config.toml
n_layer = 10
balance_bias = true
norm = "rmsnorm"
norm_eps = 1e-05
rope_base = 10000.0
init = "normal"
optimizer = "muon_variant"
lr = 0.00866
lr_mult_o = 2.0
decay_fraction = 0.756
train_tokens = 646800000
steps = 4935
Below are experts of layer 2 (counted from 0) of a mixture-of-experts language model. Rows are named router (the router's row for the expert), gate (a neuron's input weights, with its number), up (a neuron's input weights, with its number), down (a neuron's output weights, with its number) and show model dimensions 0-255. Each number is 500 + 40 x the weight over its row's rms, rounded and kept within 0 to 999. Numbers have three digits each.
Before each expert's rows: a language model's description of what the expert responds to. This comes from a sample of Wikipedia text that the model never trained on.

# expert 29
Single digits inside numbers such as ISBNs, km^2 exponents, scores, coordinates, UTC offsets and season years, e.g. 978-4, 6–4, 2021–22.
router:508570474514553530399447498540547551536431474557488555511417571493545462576484471573527554545554572516447462449520525516510453517514552428465518490583512491427499516517506497486509445418408521443510474529531475580448477453596560542525457517534530480534475507449470513472495522465437537468535534479481500522560456530419493484484541459506470517471451471411450468444426451421542524527545493537486517485463479510519513550511509504478499507590455464489485532470459475517515553538493471464525512495531462479520523503495545539538516422498480510414489442515491512531517553486483465527492489502450509554522560530492468552557506540475513483508542435501509540478532490479457473550417429497543550465575562493535536462523490511401508486501459536463544548463543539516504513557471478
gate0:521563467474488480497513506515472558490486502504543457418514500539436464534483494459588516539573495504543474460482500571522501491543512414483456553393530453532549540460519522420488456480484520474546591508513572519497550523538521487528551574519579446567542446487483506488441508535411479504459552527515458543499455502487498593489544456519552514531520462424504442447548602479538486476439515453556458442541565456473444530455526475520519572501497445443474503584510538493537529452503459496472540492533530488501515537504506552451468440537471477525479477515525505471479459522505481519485510504492551482506539568445509480541463439501552439434438516469441520498488469412538531496422526495496564493484485506498473482411428453503550455521505553472497491446555451541488497554470543
up0:485472532512488497482489483530524450593595487515483515570456521492510549450424503458508460481413490474539464470494522424539484509609501471459557454492551578505527460496477523489487495528452456518535467516523460518525541485439541480577575480485509532547504411525418557496492494518516546508482479408523577460512506471535455522481542545510523520428486522521451568496457481571432499464469533495468547468464472527554500446466523447434454461485459575516489567485529440553498503529541513529449473584462475535474554450557438530505524476545486495545435493509493529497531483531530591487491448505490456525497432497464484492464512509429503465579435507409519457503413509539437500488536548499541536487539529598523458530454500433490483566475510530491486446462541497545512502471534532
down0:549487586484489578538522489476559519573541442514460514491569500492501457477544452504432523469473467485509492523428544500484489479551469569468465563547512542543456502489553523481504463504486433462434527522458525450430449573479546523539471499515441533514538571443477523525487478451461436491551472478484475510564478541510521468487482460512543511495475527516513497471522451453463527542505524509499507504501433489575600476436510486501547491472432530492495520490516527472501482483537536513450497461472532468518564496480536511570554529440539561522473522480550453556453528470487583425529383506464463464582507476560514550516562546472444558518549475412520440475512538508531488488489522560538481544529520437493429488506392531449491508429497457503540549478572438547584509442465510

# expert 25
The first digit of a number, mostly 1 and sometimes 2, in dates, scores, years and page ranges, as in 1901, 13 games, 2–14.
router:511518513516514496471481521505529510503428485512536579535454549490511497501494469550529548520540596526467495414520520513509403525568520446493514465629513509467485497532583527541513431381450510427491490522518455575489491457582486518529423476516483427514453515470421506481485566503416527445573556474473518503519438482428556514463531481528489540459414420486433477448436454455498511511514570509499508520481480488475503510515476456490516455550467505477472524473496492487471562526505519452520495474501457475514517596473519500561535404463486513444486459502514496511529548464497461531469469512493458559515513537540474504505534524457454512498543473472506509465519470492430456529456530434521541410556531546534552482474497571431459526525472546411535541478519556527441495521484452
gate1:427484531483545481513495466476496584501531526461415503470540496573458488475521419581430541535546501454470550417572491527510527455441501523482497505495445454497484471532514518476543431477508471455527566527457532447524474439514447541493480473479507507570521573560508464477578493449546526452492485529520525559501435496421496532460504479492471472542515452523502457545522541452536546414498551505645498513472550541470550514531446527537485471508506513490502520527494539403471559471506512562502490457553550526538537507484526527477533503466412520611572478481523471469441486543493488469455518523501515488573538496415540500497429524516501494508567562540565424554519492468467517518457494552524518487488473547460530548476477573476499441470510450489498553456529527532443487521467452
up1:486475454493485474527477500512455475506481492596503508457524391512525453470495527508547448477436465562567484513443542496531480464516500540496538548517484484482492451459498542467476554510411508444554554467431502562501420560438531535446529486447520455531547487505531541523509476516466570467461556548521487502543524507485467452485488508495453505556516525486558479410470561554445531526425547570530529512515477541494399539465492462494499535428533472589538460458453438541515482574464549515512493507503511509428536448529551549486511611482551530489539502504398515501475540547452564500475490469446479481517480496543552530543498454508546430481525457482492439512441500556468483521479451453501427490471575498476463536437536502570429539531420496516475450478454489469506509498500452
down1:496515459525582499510457466510442545482579455485496537526465504450468456557460585494522466526514511481451454504518528527534537511490485466558517516516478564431492498434423494511594477464482467554486538527491529508457415550444486506490497437467450527455557461523497433498604472507537434557451449538468519559550432443518402433523512508445530532470514468566500542597521525475445499435519566468527508480455520483488530505462484529514493511442461444500473487501548496514467502504457456428569517462547421529559533477519436488463534510500617475496545513515536453443449492463472460529526488489498559522587479466508445426582519498467510538421475569545491489455535503502504486492532539512549447538491548485529446537541455529483498521453478516474475460469534521500526559538456497

# expert 4
First digit of a multi-digit number, mostly 1 or 2, in years, scores, ages and table cells, such as top 10, 2009, 1993.
router:499553487504526486450473502561553523516451470518496610518434570473507471527413488597516577483542582529496499439554567544522462509615532466464500476628570554463460477551516509520541480442462495459492489493522487565474484442578487513535444504510509430512435540501377484505524482479509522431507522460460508509511425502437526527482534508528490523451473432490512494470446400453497517494527608561469525493455489474476517506464454474492525467547495469486456533403445480502497512576531483468515517498489437495504515557488556515525504430500497494423492460489523514538549500470459457527476464536509460561523516509477478494524494499459481537498482451410501518501498498507477484568438481473518574452562524507530515514514504529389474518509479483455505504476536537499444542526484466
gate0:453421498439429506419427505470462543477515539548517462437525450510461531508503511501518529578466541470489538459526501535441526569536541396535469535480545479458482522516539449545568461462483431485501514462530514428581500486507522458516531498558569522522461553526476570512544495529532527543576422517425525508521513476502442541445498493500548531530506514519530501519494391532529460512491493543494590554477541486483524534500518474541502488513466540573491477462540564522508489505506487531569490536498478488433479456505478517513538458503457504504485552463534433464503470541439533537528447483410540504460571517558547477506520463525497468491465457536595512481502523436517470483501553522482439474461540510475506415491508557593539486449467479615543544498524406514493497518416498
up0:492410474465501552463510446540498436563442570487489525478560467491470555507513465441497487501465439504438561495457423506530398503496472500517453508489549529469459520496556426501494442535502512531547491499559483474515545474534462410521496516484509528483554520565510465545502445486407549503511453392453522528561576485577513455519519538503549557483474478484593461577444472487513501469507465471475482485486506461462487470462446521506531508477501516473541466470555556523568479420458539444482560509437486463496540484521448443570551420545431489462443503467483484538528499487488509371474478549471511514471573525529459501475504502503500509532515499485415477529471498544530516473429525495543480567498495467511462440519430522434477561507437458577456490501506511553499521465476528
down0:581492527504499506490488453512535459516485470487520411522495583595489449477496515480468471480496480483487451487535482568464542550537568429541495536567506553478565468581488525489440504492464454546518473498508502587492523446493495520539452466397532553563490486443533487463500541519523554482557442532521497483452485547527437433459447521512512517508495476471540486511502468462500414493480492503453500447435486508524404448538541585559465578580548529470432634467448475507449492530508556528480522474500499505522512500461495465595552526533481541517536580564537521504491516513506511523520517527525522532470539471530495576528528527441489503461506473511488474556498635536549520545529452481507460481392529477539489494456531549495505557539498506512468440457518481449515487478469497